config = dict(
    d_shared_expert=0,
    balance_loss=0.00114,
    balance_bias=True,
    init_std_router=0.00698,
    optimizer='adamw',
    beta1=0.95,
    beta2=0.99,
    seq_len=256,
)
Below are experts of layer 7 (counted from 0) of a mixture-of-experts language model. Rows are named router (the router's row for the expert), gate (a neuron's input weights, with its number), up (a neuron's input weights, with its number) and show model dimensions 0-127. Each number is 50 + 12 x the weight over its row's rms, rounded and kept within 0 to 99.
After each expert's rows: "comes after" lists some tokens at least twice as common just before its tokens as in all text. This comes from a sample of Wikipedia text that the model never trained on. Tokens count by the router's weight.

# expert 11
router:36 41 41 51 50 38 58 61 52 46 55 52 64 60 52 48 44 25 78 64 65 48 58 51 39 66 64 42 17 38 50 69 29 40 51 55 56 57 56 56 61 34 51 52 47 48 59 68 63 43 54 57 45 49 60 43 64 33 62 66 63 50 53 53 26 78 36 44 40 69 42 49 29 66 62 44 36 55 77 41 36 38 62 32 45 32 51 63 56 44 41 58 41 59 52 66 37 52 36 45 38 51 60 41 47 51 74 48 63 52 41 45 40 35 51 36 40 36 32 54 44 69 64 31 34 59 63 48
gate2:55 58 48 52 47 56 39 45 53 31 32 48 61 56 42 61 49 66 36 45 53 54 62 39 42 44 48 42 51 42 48 58 66 47 43 84 34 81 38 43 63 51 30 68 51 56 56 36 57 39 46 64 53 54 45 40 68 26 56 51 61 60 22 41 61 73 65 51 63 42 44 40 83 53 50 51 56 34 64 43 46 64 38 42 49 53 38 70 70 54 42 61 53 37 59 56 57 66 62 52 65 32 50 34 30 54 47 51 47 49 37 44 51 59 55 37 46 50 18 73 37 49 41 66 48 28 43 47
up2:46 24 48 55 58 29 40 48 56 54 39 57 61 50 35 55 73 11 50 33 41 51 29 71 44 58 78 39 56 69 57 35 48 47 51 52 32 41 43 53 63 39 54 58 48 68 34 40 44 62 61 46 58 42 51 69 48 52 44 63 41 72 45 43 61 35 26 61 44 49 55 61 54 60 47 47 57 45 55 45 52 47 49 29 48 40 60 37 38 55 45 48 67 37 47 59 38 72 37 41 61 68 43 63 57 60 37 54 46 40 54 44 54 55 61 47 45 34 17 64 56 54 52 61 40 65 80 61
comes after: "ing", "s", "v", "ation", "d", "ment"

# expert 3
router:57 60 49 33 77 43 42 45 51 48 54 39 43 29 64 49 50 55 49 57 40 50 54 32 32 47 57 30 61 75 50 54 54 68 29 42 65 48 49 57 48 56 30 16 55 60 57 73 50 32 67 74 60 55 41 47 33 35 51 56 39 40 45 42 70 38 69 61 49 34 46 67 61 29 47 55 46 44 45 24 46 53 41 52 43 40 49 37 51 63 72 43 60 42 40 42 33 49 53 51 49 52 39 56 68 34 36 52 35 50 64 45 46 54 50 30 63 58 66 51 44 32 41 70 72 65 50 55
gate2:34 56 39 67 53 41 44 56 40 59 33 39 55 54 56 51 52 48 47 26 62 54 41 41 56 76 44 48 54 37 38 54 32 42 68 61 41 48 57 72 57 74 60 56 38 45 57 55 49 75 46 47 16 45 46 61 62 46 36 32 41 61 31 37 50 58 37 51 37 65 53 48 65 60 44 52 38 34 51 55 78 43 21 73 60 72 35 56 57 43 39 56 32 52 51 58 50 60 43 47 39 52 50 55 48 86 46 55 47 52 31 50 55 74 53 54 40 52 54 43 24 59 32 45 49 45 44 46
up2:49 33 48 60 56 60 57 30 66 53 51 37 41 58 28 52 28 41 50 42 19 32 30 48 54 46 35 52 51 62 56 68 39 74 59 62 42 54 56 64 36 44 51 62 71 49 47 58 35 48 38 37 46 35 78 49 55 60 48 43 38 58 56 55 32 54 32 49 62 78 51 50 58 51 42 37 48 51 37 64 71 36 39 49 51 54 54 62 44 40 42 68 49 70 44 38 69 50 40 54 55 51 85 43 44 29 30 62 59 45 66 44 55 47 42 43 39 46 58 62 50 42 35 47 73 66 48 59
comes after: ",", " and", " well", " or", "es", " who"

# expert 25
router:60 37 48 63 50 32 52 56 52 42 56 49 52 39 45 61 51 45 45 43 65 66 49 45 64 63 57 60 58 27 63 47 53 41 43 67 35 57 47 44 61 58 45 79 33 48 31 51 52 62 59 17 55 35 50 54 54 62 59 63 73 63 50 65 56 74 36 45 33 64 32 27 36 80 41 33 51 58 50 51 75 55 50 68 39 46 42 67 61 54 40 45 46 54 57 50 57 32 47 47 50 28 57 36 43 52 30 31 65 59 37 35 46 57 61 66 40 46 49 54 63 53 41 45 36 28 62 61
gate2:44 60 63 55 47 54 40 66 74 42 51 41 35 71 33 32 46 41 60 19 53 36 33 45 46 51 64 41 66 60 41 49 58 36 43 46 67 51 47 36 65 73 59 52 48 73 62 40 57 36 43 62 58 50 46 62 38 50 64 35 44 50 49 55 47 61 31 31 61 47 75 50 16 54 60 42 51 28 65 61 60 34 56 58 44 37 67 42 55 26 45 73 44 52 43 53 58 63 57 49 59 35 44 44 55 70 39 45 55 55 26 60 53 42 45 43 52 35 51 66 53 66 37 51 52 56 68 37
up2:52 34 32 52 47 37 32 38 38 66 42 57 46 44 43 65 51 56 51 55 44 55 48 36 54 53 50 40 44 61 59 73 38 55 58 61 40 70 54 49 36 28 41 31 39 43 55 40 43 61 45 43 50 42 59 49 58 43 55 39 59 56 68 53 64 64 63 70 29 53 43 33 78 34 52 48 60 56 32 58 68 44 38 53 55 63 40 54 57 62 58 48 40 53 44 40 54 42 49 57 47 66 84 58 57 52 61 37 45 49 77 23 54 66 52 53 23 30 30 55 64 47 73 66 59 49 24 57
comes after: "re", "|", "c", " C", " P", " G"

# expert 15
router:68 65 70 79 72 68 50 48 48 73 45 50 64 46 45 54 48 73 44 56 56 47 61 51 41 28 63 66 59 20 54 25 64 24 54 59 51 50 62 36 57 33 37 55 59 53 54 30 43 69 39 32 51 63 65 55 51 37 45 58 52 68 46 51 58 47 26 39 30 43 27 36 32 72 72 51 60 42 27 47 69 41 49 71 50 58 50 51 59 48 53 52 52 49 54 44 38 46 57 56 42 35 38 51 47 54 56 54 55 46 45 52 52 48 43 42 38 65 50 61 51 55 54 26 39 59 42 50
gate2:69 30 46 59 67 73 48 29 53 32 66 54 61 27 50 76 49 57 45 46 35 59 52 66 76 24 51 43 61 45 73 50 50 21 35 57 47 47 25 32 44 50 52 46 52 51 48 50 39 44 49 53 56 51 53 51 45 69 51 57 69 45 65 39 44 48 58 58 50 67 24 45 52 64 43 60 41 37 66 53 43 47 66 43 57 62 49 37 32 38 28 59 40 49 54 48 60 62 54 58 47 31 53 34 59 68 50 46 34 51 42 54 78 53 28 40 49 65 61 58 59 52 70 48 58 57 41 49
up2:64 55 49 45 62 38 35 59 35 56 66 50 55 69 54 37 61 51 30 50 60 87 41 49 45 32 50 50 51 65 43 59 46 46 61 45 62 58 50 66 54 51 65 27 27 44 61 74 44 46 32 44 55 62 53 49 29 47 40 54 43 46 39 26 48 51 58 33 40 47 52 76 59 38 54 50 50 64 40 72 43 46 50 35 63 36 28 61 82 60 36 39 49 43 51 50 39 45 51 48 44 67 36 59 48 50 40 43 44 33 38 30 39 52 66 62 59 64 40 50 58 44 51 30 48 53 56 79
comes after: " the", " con", " in", " a", " The", " an"

# expert 8
router:40 37 51 58 39 41 47 54 53 65 41 34 54 67 53 51 47 55 56 51 54 48 41 70 55 49 74 57 49 28 49 61 45 23 52 38 42 57 61 54 75 77 63 44 65 57 43 23 55 63 40 20 44 17 45 53 55 54 45 56 35 54 47 37 32 43 50 56 53 49 69 46 27 51 40 69 54 51 57 42 64 58 55 40 51 42 59 40 35 58 38 38 11 63 34 44 58 52 34 37 63 49 35 53 45 61 53 61 29 64 58 62 61 53 48 55 61 44 63 64 42 73 57 43 57 49 51 51
gate2:56 64 39 47 50 61 50 60 48 33 42 50 69 52 44 49 24 43 47 55 63 40 49 60 42 48 45 61 80 49 64 50 75 52 33 39 22 42 49 30 49 48 35 63 53 45 51 45 50 74 46 34 49 63 64 40 47 59 60 36 49 49 60 38 60 47 44 43 64 53 56 51 78 47 37 57 61 60 37 45 57 48 45 46 43 63 44 66 54 47 37 60 64 27 45 39 42 53 37 36 52 70 75 59 33 70 66 34 55 47 38 36 43 61 68 74 51 59 24 43 64 45 46 51 25 39 42 32
up2:61 46 67 38 46 54 54 62 54 47 59 56 39 44 53 59 57 59 37 53 31 49 69 45 60 72 56 13 37 69 54 45 55 72 31 47 51 57 47 57 48 69 39 27 63 31 37 57 60 75 34 59 48 74 32 53 39 53 69 49 54 55 38 35 42 58 46 58 27 34 63 53 61 63 56 46 42 39 44 66 28 54 57 62 49 47 58 65 41 41 33 56 58 60 38 40 38 51 54 55 45 40 57 34 49 36 43 45 40 35 47 46 49 61 51 46 28 64 82 34 44 36 65 53 54 50 47 70
comes after: " ", " (", " O", " \"", " c", " Di"

# expert 27
router:46 59 44 54 35 57 38 33 63 51 44 28 31 68 51 44 52 43 52 55 40 58 38 60 54 57 42 67 56 39 48 45 63 56 66 45 42 31 45 75 41 47 50 40 50 60 51 58 31 43 28 59 70 52 26 54 62 30 52 36 59 50 27 70 34 32 71 56 53 66 47 54 46 27 59 47 33 43 41 29 51 56 61 31 47 42 49 52 42 63 51 54 50 42 51 49 33 78 56 45 75 70 61 70 63 61 29 62 43 44 56 71 50 60 52 47 36 45 43 30 40 64 50 65 53 53 55 37
gate2:65 44 51 67 39 57 62 51 50 44 61 49 30 44 53 66 50 59 48 59 40 53 34 78 42 40 53 71 53 33 40 59 52 46 49 46 37 38 44 63 68 43 39 77 36 59 31 56 60 39 54 32 74 55 67 55 62 57 54 46 32 62 55 53 40 46 58 60 58 51 59 18 46 47 43 28 48 19 52 44 60 60 46 37 64 37 53 43 50 58 32 37 40 49 57 62 38 76 70 68 48 42 42 52 32 43 52 62 69 51 58 58 80 35 44 39 36 33 44 47 53 38 63 48 43 59 61 42
up2:52 42 51 65 39 49 49 36 48 32 43 30 50 60 48 70 61 59 69 45 32 79 47 43 53 41 66 55 34 64 21 55 57 48 61 49 38 66 45 51 34 39 23 42 43 59 46 51 58 41 52 50 53 53 42 52 18 33 61 63 42 54 65 59 55 75 41 62 42 24 50 44 66 28 74 35 72 56 52 62 56 36 59 33 29 57 54 35 48 52 51 49 44 53 58 49 45 51 48 54 51 55 41 59 72 41 34 45 46 51 49 50 42 41 50 47 64 50 46 50 48 36 61 31 82 44 67 59
comes after: "\n", ")", "-", ":", " su", " Su"

# expert 13
router:50 52 44 39 50 43 33 47 58 28 50 61 55 46 76 61 49 55 63 75 41 40 51 49 38 40 34 64 40 65 78 30 48 56 40 55 71 38 50 50 58 59 45 47 53 41 58 46 50 33 56 53 40 57 34 44 32 73 31 60 48 58 57 39 69 28 70 49 63 46 50 54 66 37 46 54 63 49 53 40 42 37 36 56 35 44 63 42 37 44 59 35 80 36 55 39 35 39 55 45 69 60 44 49 64 32 59 51 42 42 55 46 33 55 39 35 67 61 56 39 42 38 39 50 70 80 66 58
gate2:25 60 47 83 46 49 63 51 37 44 70 44 36 56 53 39 56 42 39 42 48 43 36 54 34 55 54 65 66 53 39 41 59 47 62 62 32 67 59 59 40 48 38 67 71 60 64 22 49 65 42 52 49 53 56 36 40 51 63 43 60 71 55 71 44 67 59 35 54 43 41 32 50 62 56 43 37 45 41 49 63 46 53 43 70 51 50 47 67 60 59 99 33 47 56 41 35 54 46 28 34 50 38 43 32 41 47 39 64 63 55 49 46 52 42 36 49 61 41 60 47 48 50 40 56 43 57 50
up2:52 43 67 33 55 49 67 66 56 49 48 55 68 54 50 29 53 56 44 45 78 42 60 52 54 37 40 38 49 50 46 44 49 46 55 69 51 15 36 52 38 49 57 49 76 62 50 70 44 63 46 39 52 68 48 62 60 51 52 66 68 52 42 24 33 35 53 55 36 59 47 44 53 33 65 65 46 42 50 67 51 34 46 78 45 48 52 73 52 45 39 40 36 46 58 41 42 62 55 41 50 22 43 26 40 52 41 49 40 47 33 43 42 53 41 73 50 58 81 51 60 67 56 71 50 57 44 64
comes after: " |", ".", ")", " F", ").", ";"

# expert 16
router:68 57 64 53 37 50 49 34 57 56 52 45 45 42 48 57 59 59 45 38 57 74 34 56 54 67 55 53 49 35 44 50 31 35 37 58 54 45 58 47 49 41 64 55 38 30 69 51 62 22 40 71 26 44 55 48 59 31 80 38 50 44 62 45 43 62 56 45 48 55 40 48 45 52 38 49 60 60 45 54 10 40 29 60 62 44 39 52 68 51 42 37 63 38 58 61 70 54 52 63 47 67 46 62 34 56 32 45 77 46 63 57 40 50 79 31 42 50 59 54 51 37 31 48 41 57 58 38
gate2:56 37 74 44 39 65 31 57 51 58 60 51 39 48 30 46 36 55 67 52 47 58 40 65 47 52 58 52 46 42 51 47 60 56 38 47 78 26 39 41 53 48 72 55 24 43 55 46 57 54 45 51 58 52 60 63 52 47 34 45 57 81 43 58 50 56 44 42 39 56 52 49 44 66 43 57 52 28 56 30 75 74 48 41 72 65 59 41 54 42 38 31 44 57 51 22 35 59 39 68 59 46 54 49 71 41 48 58 51 27 59 45 68 32 41 61 63 40 61 66 53 31 61 31 45 41 66 58
up2:48 74 49 53 50 54 41 51 77 59 56 45 42 60 45 38 45 53 52 37 44 60 42 64 46 33 48 41 38 45 55 51 46 42 61 47 60 31 41 68 84 50 54 67 46 36 70 45 52 25 32 43 47 38 49 41 26 47 45 34 45 44 54 42 66 60 53 53 27 40 39 32 55 19 64 53 55 56 46 70 49 31 27 47 60 43 45 62 59 42 40 41 61 37 62 56 53 55 39 60 63 42 49 81 61 72 44 45 34 44 63 53 50 56 50 51 46 49 45 69 77 48 60 53 60 34 75 51
comes after: "\n", "s", "f", "d", " me", "l"

# expert 29
router:33 43 34 41 11 64 52 60 32 62 58 65 43 39 55 36 46 37 43 23 51 56 65 62 46 66 39 40 57 52 41 54 52 46 39 62 47 47 42 48 44 50 63 61 32 37 51 65 52 68 61 49 30 47 86 59 42 47 63 49 52 50 53 54 53 56 57 34 45 67 73 47 50 66 51 38 57 46 51 60 55 38 68 44 69 67 62 54 29 32 65 48 43 49 34 55 59 62 51 39 52 29 43 59 56 49 47 42 70 48 48 44 47 54 40 53 29 36 56 54 70 61 69 37 40 27 40 70
gate2:58 45 65 60 81 44 49 43 41 61 45 32 51 72 48 50 64 57 54 56 66 69 59 42 71 43 37 46 53 45 55 61 53 25 55 30 49 49 46 42 28 75 38 64 54 47 48 60 32 47 51 29 51 60 53 50 49 45 60 61 68 65 44 57 47 53 40 73 47 45 49 53 49 69 40 36 42 49 70 43 64 61 40 63 66 41 61 34 53 41 50 25 47 57 58 65 72 39 49 65 45 45 33 47 50 61 44 67 25 42 34 54 45 41 53 60 56 57 28 58 36 60 35 47 78 49 35 30
up2:45 31 53 39 59 51 52 75 37 51 30 50 47 36 42 55 70 48 42 30 47 71 49 42 46 49 54 63 47 78 45 57 42 48 47 44 46 68 41 59 50 53 36 27 67 45 55 53 58 43 47 68 55 38 69 44 48 44 57 55 29 28 51 32 37 47 51 52 39 43 62 42 35 38 37 62 29 42 55 75 55 49 49 71 49 47 63 75 64 55 37 52 63 73 51 63 53 41 44 53 53 40 41 57 42 25 69 48 50 65 36 61 79 53 58 45 69 42 42 55 29 42 44 72 48 41 44 68
comes after: " |", ",", "-", ":", "|", " the"

# expert 14
router:47 46 63 33 75 57 63 47 66 37 41 35 47 48 72 40 64 49 31 62 35 45 55 38 43 47 62 45 44 72 47 53 66 64 57 29 56 62 39 47 60 50 42 40 59 51 60 70 23 36 62 70 64 65 47 45 42 41 36 48 38 33 60 37 67 41 72 43 57 58 36 56 63 37 45 45 35 56 39 45 44 45 56 47 38 40 51 30 49 56 55 24 64 60 20 36 49 50 45 63 41 64 60 71 61 36 44 37 32 61 54 50 50 47 43 58 56 46 42 59 45 35 34 72 61 70 49 65
gate2:65 30 46 61 46 51 49 70 68 61 51 33 68 45 42 38 41 34 52 35 45 35 45 37 53 53 66 48 58 37 54 52 46 43 58 49 67 50 61 49 47 61 49 61 46 50 58 46 56 73 47 65 58 38 48 66 66 36 45 61 50 51 47 38 22 49 54 55 31 43 51 59 50 55 32 42 29 62 45 32 69 65 58 61 54 70 51 47 46 64 43 70 43 51 56 68 48 64 69 54 74 32 54 44 51 67 43 43 49 32 44 34 56 39 59 48 37 51 86 68 37 27 42 55 30 28 34 64
up2:53 54 46 58 55 20 51 36 65 59 37 65 56 51 38 48 56 68 86 57 58 50 60 48 48 57 49 46 46 49 41 47 53 35 47 31 52 48 52 43 52 57 63 42 20 35 47 63 37 63 60 38 48 63 48 77 69 47 45 57 23 37 54 45 40 47 52 42 60 34 59 56 46 54 40 17 55 74 55 68 57 56 52 58 35 49 29 25 56 56 45 41 60 41 46 62 53 68 68 35 46 52 36 44 72 44 62 40 57 51 26 34 58 51 53 42 47 48 57 46 47 56 48 29 50 26 34 54
comes after: "\n", "ed", ")", "a", "ia", " during"

# expert 1
router:29 46 59 62 34 56 61 47 54 50 44 47 50 39 32 42 31 53 53 41 64 49 45 51 52 48 59 40 34 24 43 71 59 50 51 58 29 53 59 44 39 57 59 59 46 34 39 30 49 74 66 55 49 33 44 45 54 54 76 27 34 36 54 48 44 81 31 43 61 56 44 51 32 68 31 59 47 62 54 75 52 60 53 53 37 53 30 61 49 37 69 54 37 64 64 56 40 42 58 29 57 40 42 49 64 51 57 48 52 31 43 67 45 54 56 68 58 46 41 55 68 61 77 55 26 49 55 62
gate2:47 45 67 67 53 28 54 53 45 52 74 42 43 62 40 57 22 51 40 35 68 53 17 70 61 53 52 73 55 50 68 33 54 67 62 50 45 45 37 38 34 62 52 62 57 47 59 56 48 65 41 41 51 47 48 33 65 39 47 48 45 62 57 54 49 60 46 53 60 54 50 34 49 63 65 44 64 42 50 38 58 63 48 38 57 40 51 71 53 51 58 70 50 40 60 41 50 42 41 74 25 49 26 65 62 31 27 45 44 34 63 69 54 62 31 41 46 35 39 29 43 39 46 33 46 56 54 66
up2:58 75 60 37 58 44 25 39 64 36 60 65 62 29 69 52 49 53 45 61 79 39 55 57 34 48 34 63 45 46 43 58 45 27 59 52 43 54 79 73 41 55 51 33 42 70 81 53 53 63 61 53 53 38 47 55 53 51 44 53 56 56 40 57 37 26 47 44 30 49 58 54 69 40 55 51 39 61 44 64 46 47 53 72 34 61 50 40 47 51 44 46 36 32 39 44 59 64 33 53 64 36 71 34 30 50 29 53 32 38 45 49 41 46 62 58 48 37 65 49 52 40 56 48 34 56 41 59
comes after: "us", " the", " d", " Mar", " 19", " in"

# expert 24
router:55 64 61 15 34 45 39 46 59 23 57 53 42 68 45 48 59 56 48 63 35 62 55 26 29 51 49 71 45 58 49 56 45 43 53 40 61 58 56 41 46 56 42 43 62 52 52 44 62 44 43 60 48 31 62 50 56 42 48 33 54 56 51 67 54 37 81 65 41 22 41 42 44 33 49 32 51 40 60 33 42 47 59 66 53 58 79 52 53 37 57 42 49 49 41 55 67 51 36 64 55 49 64 56 68 58 53 40 41 51 49 34 46 81 56 52 46 61 37 58 37 19 50 67 61 65 62 43
gate2:54 56 67 29 57 48 65 23 67 57 30 44 59 55 60 57 59 66 45 46 30 23 64 62 65 40 62 37 40 58 35 60 64 51 75 43 67 44 45 44 26 60 69 57 55 42 58 40 50 55 48 56 75 50 68 79 42 63 60 45 51 56 65 44 54 40 39 61 42 52 52 23 35 33 48 26 65 46 51 53 41 54 41 34 42 47 51 45 54 38 36 21 60 68 54 39 48 56 43 27 58 46 57 45 47 47 53 55 52 48 37 56 48 36 39 58 68 51 42 62 45 69 45 44 40 61 47 46
up2:50 76 55 49 51 45 58 49 40 52 55 48 44 66 41 50 41 36 42 62 51 58 65 41 45 58 39 39 28 57 43 50 65 56 53 39 39 56 43 71 66 36 67 46 40 49 41 91 49 75 55 36 44 62 51 46 51 57 42 56 36 52 56 28 49 67 40 55 56 34 63 37 50 60 69 42 64 56 38 22 50 44 54 69 35 39 35 73 49 39 49 56 47 54 31 57 51 50 55 56 35 72 47 45 45 39 47 24 58 33 59 80 60 51 50 25 68 50 51 64 64 43 55 56 46 44 40 68
comes after: "'", " of", ".", "ed", " in", " his"